Below are experts of layer 3 (counted from 0) of a mixture-of-experts language model. Rows are named router (the router's row for the expert), up (a neuron's input weights, with its number) and show model dimensions 0-159. Each number is 128 + 24 x the weight over its row's rms, rounded and kept within 0 to 255. Numbers have three digits each.
Before each expert's rows: a language model's description of what the expert responds to. This comes from a sample of Wikipedia text that the model never trained on.

# expert 36
What it handles: Second pieces of words starting section headings or paragraphs, such as Co-aching career, Lay-ering, R-elease, L-ater, plus career and degree words.
router:118147152101118136136172117149088096118118142154127126108174139131148127163147139119133114102152141100170140132154115112146125103103086116132108114119124140146166120141111130108157128139107169141099102162129091143088128114115123132124122142149126182130129129160134146154114160149141120183115104173162112131121159132134138158123164144157117201118182153143142117090122150138126165155083143149114155156179142085099139088159101090123146145135122119144158116155084146092109158137098095
up0:160101112156169123120136134136139121126117121143113106094121165159138084152099170115130138133092125165101138147121148097112141117141128165162148156144173065144110129202153096154113124147161155128151149143131137109120141114145135093109117119118133129141133165161127148112161137078112129145119136158132185132137103115176116112115119156120144172102139123135130087146125108130154124130082142151153064124111127120132119186110089130163102135153099121087121133133164095089124116107122105
up1:163117114155114115104111164103130124114130118135119141141115127137099135112119113100139179119137107145089101101103173134092115142117145147146161107136172109144118151152102129145129157155153115152135098115159164128140087148121172152159158122082108099150127113124162097145127117167094121135158167132129159150115137108134115116148144112132126158153097124108113156156138140100149094078117155129131103124094155089162114126100177159131115175057107194133135154123107156140128131102147162
up2:183136155125140143107175108139153105158150095132152137136139114098116142164124128110111157084132124156156127127085114149110099144120111148120150091134110113095138077110117148126163115116123149167185107088094132155115084086095120149156150115108150148114175135150186119124151142122169115177127112125151115112137106122100106152115147140160164130129108103124145125130096099149103102127151105134105081138118159107139102099129141144122139161086113130109105133134175167113136131074134142
up3:151190103149155105157117110136118131140133145143092127132137122114133162106204155127109157148116139124149115110122131128145135106101127151133081156108157085115124118094138151165089124146150144156123153110127124139126145095124113125147185105140075107131172148163151126127141163137088111152126177164113136107176152134134181141155170092115140142163095161098099132143132110125114135137127116132146143115107142081136130102107132154147077161117124120121146172097100126089141102118136136
up4:165145159090132100126145132138128132108122142125106120155140131146119115101166129146153166079072091147160122153113132108078094104128140138120074172147120139145153126168085144128158115113116141150135105122123127128118133104145129135136131145110180154104122148167116100115135145180152123118168129157177116085136151119180132173096172134171144113180132111051154107119138154110109107127105134128147154126150119109107130125161087137149158120141134157144142123131117122148131145106124116
up5:141156151138125113117106153113120139102094113136136121142114115137104145074125130097124147104111100099101122131099178118102115145125173173141158106146137140154141135161152128143141135138176120183158110103178177137127081131111132122158162135089095096118137090131141133148096130158130132140196152130105118150116121127161109100135137161114133145163120123117101174154148102118146120072126124099112101110113173116135120145116144193103101147108133138104132178107136154146118118107152159
up6:120125110165118142132161121151070087087114119174083139094156117111124108134137126120132132122153097114120101124132148119134120114159162180123158091151150118136148148141134153130173114160135091138156139136137132109126117113148134097121143079132139121167149105125157140159089147138141164150115099168131135164092108175157156135114148115117142188146147107113098114103166126115118131062102144130106134094117102102138124079133197124105094113146135134127127137140090116101140135130171135
up7:197140118132135116116149157093122126100102103141110123141111132153091140096123088075143136102122107147083108133105174117115126143130127175116132142119172127158123096137139108121151173136158115192119134110151147130147133174115164150150183139099103088115126112083180123139127120121115163112165135109109135132145108117131078133147138149132136151128123144087142141173162142107133101107108161107121112141085135092166113158138138170142114157113123155123133163117136116101119126111176127
up8:167114089149095096079109166101119124122122105121109124132104146144098152089149124084131156134095113125086093112133161118105122138119140149115141114169166125119151153105136133111108172144183109150117140103160136100130081158143149127172151145097100098111129096123158096137111148136141130064185129127126141148103146120142140137142117158122110151155128143088155154154145108106144095097111142116106127104126081093120131149116156155122113128101129165092135172119170118129151112094149149
up9:126162134099078137088162132111128092133097119155171126129137094112109156151169098083121121149154128065154140097107122104124163103118106098135156122107140127129109134135128133104154134124165110132103119138142134155171079146117136156185173120114102135097131133115140116138082140150150122149133137130128113106107131149111152132164165136120092159116140164113137121138140190146130140121101133138092102172158120110122116137141111158127133174092110167106095176136096157141074146141114141
up10:119100129133146124150123159104099107114129125125086110128101098170144110110094112056129113101073119148111087105145113171138128137114137125142117134177130143111131169109121147166154133151135114137114149127173137120128098128121130110147115127142090107134189089100121123143094169152106111158126117151154174154136155148136120144165119105171126143167127121105104147122132156082162090124126188119129131110137148102182130124103130119114130093112138129137175143097110133083085148131147113
up11:130148138141098138135144120145107117137080116153137162118135102091112181142120098129167177069150132132129109137095117128141081125089131106128133112117093127115138125143114109130148142122103151161138149104172147168137130125154135130140144111129131129109133096165106142123083128119135138083106104132131094125121121160118109112161130124135121143168135141086101117112105148126084166133144152116086142051146158130126123086154140115094138149146097179170154129166088136113122101111098190
up12:113144109087125089116133148143144115075138138120090119127132148122140139132099166112103155082146134066082109098115133138136108122113133102104153122130120133158102130146154142077141148149156121133082121112148106107130099133094094111141128151143138112161096124146169121080161148142138127117152108161089085138161124080145120114180131170098155094130159171146143131116162157143169150125130108118126079143134130119118097120128153175137134155110143142138146141159168121169147114108100102
up13:186133118142169121092132147131119097136143132152096130162123132141111157086148112116099151116091122168116132105114139133165127119130154107160141116122152122115095136174160123111133140112119136122179090163140145128140131093163148147159148141050123133095111101112126139125113131179169147154143125131068133130106119106156140109094119123134122133146146103099087132155113106104119095147125148107097129148117125102127069102135114137102179156118119170170107122144147100139140118104127189
up14:114152150112085124156126135133107139084098149157158158120133148104127158151150161115093106153148138113119111138095130146125119124138093128155168120160142152154162138138135150090150112165156157178108103112119109099127139120101130113132161154116129147129117138154195117139136147099122113135108112181123093114145091132144076147134134134165165163134162157099157140139162141142096152137069146133106159140136133059117136101154103142143158174146132120140107112120122159079117116120121096
up15:114116162114127142132152124114091087127128107161129138125154113159128090122158117155086136089131115111143114159143124138139121096097124139114111144125152159168127105117111145090153152091136178127118124148123141161106122111135129100122132143138087138149176110131137137111092153164131169180129101147144113161100147141159166130118140120173088181168157132120170160123140110076137142105068177083098155122160153097121151125159140125103107118139114110139167135161092121114134099119121130
up16:116092149123152109113136122132107118122141154142103091110137148155123143089151142116154150106120131128123114101100122094170108145112105103145114133161103154153142113140146143179148152155136121152114083139127102154111123099104189101179118117122135144113145093129141129123103135141085129163115177144119144146154156109125097158113157134123117157132096141160127111120131141146123145148105110117156140195121146066104080165172142117140134125089147101135153133161085173109101149084100093
up17:145129133162100172120141144129082118151126091149103135128122154111108123123153081142103148156146133081110101147141154123112124080174151118103158140094132162160106115088173127157149132101151155119145099141110142123124131184133139106174154140111123151158118043143120157101111121170121141130139095113137090123126143153095181093126164167140120132150131127123110110145148110112142132127114145087116134101130132103117120113147102114135131129130113169107117168107101191163128120139152134
up18:169126117142120126097112150098130115141104101137112129119093138132082147109144139126106147128095089122095118132084146123166091138164153146154165118161156081138115144130152160143167186134163120164116121166136139129135099142137108113163178127117104125149141133124170108148116137111121144144152198134126140110153093112166124141157137150128147121123107093131132148164170121097129102104116145109108126109098130122156085135108186156117117143117097133077123188134139145122126078118151132
up19:157128150153093106107111174110141109123107093136126139124117118129085169105100126072117165141148111129092119096110129157116109127100172159132143142149148116135074134121173142151160170157196100145127132139169154137097087152118140150121164141131117092131107110099166100124118137137107142144164141134120133126136136139121137085143115110108146134136100152112103127173137116101154149094131141111166110119096147132157119157119158171120106128111121179085097170109119122142150132109157172
up20:190141138123119149143132135148106099141157069164118130172129107168086096088114119130138133105142087131143140112092136131126118104138154124150106097142125123126127109157143155112120184113129148141123134145145115154150141174101164127143113117111122160085107093144116119194147127124111163093131101129156131121122107100151140170118143099130150126151081111122138109157157078145127074155101169136148153149121171110136143148137125120151139138152110161109164141166101105084121089121115144
up21:148077132139139126121078106118074101129130146160173128106132098151152140128152164136157123090112109085115083105147141157114102151161122170116123103123107137127122166162162133162153159123123133096123127078107117180122129173089136154177118123117128136103172101129150132152124145134148128122161174118141123115168094153150129097123168128172113170159167140144096108130144120154116169128126110100121131117129122143143101113100128125100141110155111156152108126114108115135114126153184148
up22:120153116125109082112119110076148164141084082102123143091160083121093106115134131113138175082093135134150172132085153145121140120126138112113109129138122123142133122150117137175110141109109151157155088087144125106141110115117097123143146130147098117116140117130160114094125118154145134139172141124118138071075142138126126177125127122096126146144146115114152108136139114129104155127163161101123112148164090142135080110200149156103126146101142152137139175084138126139148119121104091
up23:130161112116103121139117131119138108108130054105138149169144180156084148131109090110110136092109086123086108115139099141108153124103139112178107107171100169156088113123107145124142140118109121154101091143139126103123105151155116129131134154135143125180129143126114144117096102143136137162131125109132101099095166126116122140134097143138124128193095089084105155141107124127144128109056150092113115126145123130123125117108126125179132156142126117136108134135167114108069159141100117
up24:104116095138138154121167147099092127125151087158126141150158131175113157120120097101159127123131114123131094101128101111119076092123109157135145111149123136129148142174129114107135131106158137137073098167147125155119109131161098135109119172133121077113134122108113082117099142141118083159120100094144159126116117112107183149177105145141067176151143099131120161109140171109165070132126120118118148148123142120166118104086128111100131150154126118127134144140103158105108129138145110
up25:202130115130088148136143113160123117121129114126128140117177132090124101151120132066176181128097148138135102111125117106126094135109134141106143111110110097128126136140133115169167138118171127131122112086138135118108119130140179147140142111139196116152152136132132110097153137108123121164147145156128114139131109168109149095150125162155155139122139114089135155133091109125152114089125179150126078136114139113126085106094131132156127191164142170129128123145091106093112138132093130
up26:125170125104145107105129144135128080070073113120104093100123169144115114143136076112137132143122123102148149164145098108108094148084116122130112153146141167113120134118164091086155130149135128167144163143171136091096150128148095114131144167151085128099169130108096162192107123093118121149113114110110149119059113085112143124147135109165119107166129135124104155126122113105153113134103154113109142113131109130148131133139093149116133108112128107117145129081116128142090141097131113
up27:120158119124120106075132111077130062122165117156120157174101117155140164143172133116120124147156119104097122085123154137129147155142112110115157096109139122158116086126107112140107139086095147184152114140125109085111112114143115109138172118111127141142143144082142155113143102123120140146125143176124144094137113106118125148119143118089138191117137105085124138141115128126120102105104154123101125100055125152117118162165103124131125160142076128106116136106121125096109102096139150
up28:132125126145112111080129160095139120136107114132093149156104101160082135085139133094136127122115101105080094120084171104073126112123168136136151131166103129115107146133147152164116175118146101147139119122140150122157100162142146137166147114107109110151168101092156099123099133162097131113178126125102118155122155118125125105132120130146130146141129143099142139167133127103113128098129153108100114128104150085150120125126167139170140151086082150139104167103116119134131080080178129
up29:158130144117144106103122140150129109141127127097147147113141128159113155108152120094153126122111120090139127142134134111138091110085095140147136126142132158136140123132104128145122142140134148150088096151148126142142068137105091112108130157124095123119165090100127151124102118099160119168153133106090121141084153084128153132100093098118112185122108115077131122098105169139119092109119105154121163179123090146088114164133121187115144111063111137143144153095128182104098143109130152
up30:159149139143116112086145145112116106127123111167086107156092116162082141090116133116119172126112113107091092114058140159120119119124152163129155124167136079144119131152135134157128150143163133124149141104140178137143110145155118109170153133094086113133114090130169102139151140134129141123178151150083117105147124094138150123126121150153136129142123115121098142143147130120147103111123139108091103143097099111164098136109174157116119143100129163104120168114136124138091094059150140
up31:124129167136162163142151147146157124152149077157162096132088151127106123138122129125147126107147129136134135140121140102077131140150159137173112138096123098130109144137127118106151124123125116129119092119108093115141071152140145122118148125054159145146111113133148131119131165117145156149127129109130092112090126132107133153114114174096141163138100115142179128103098124075155119152107103129155100097115182126119125136141129124149127132095143099022112123148107153146131117138107088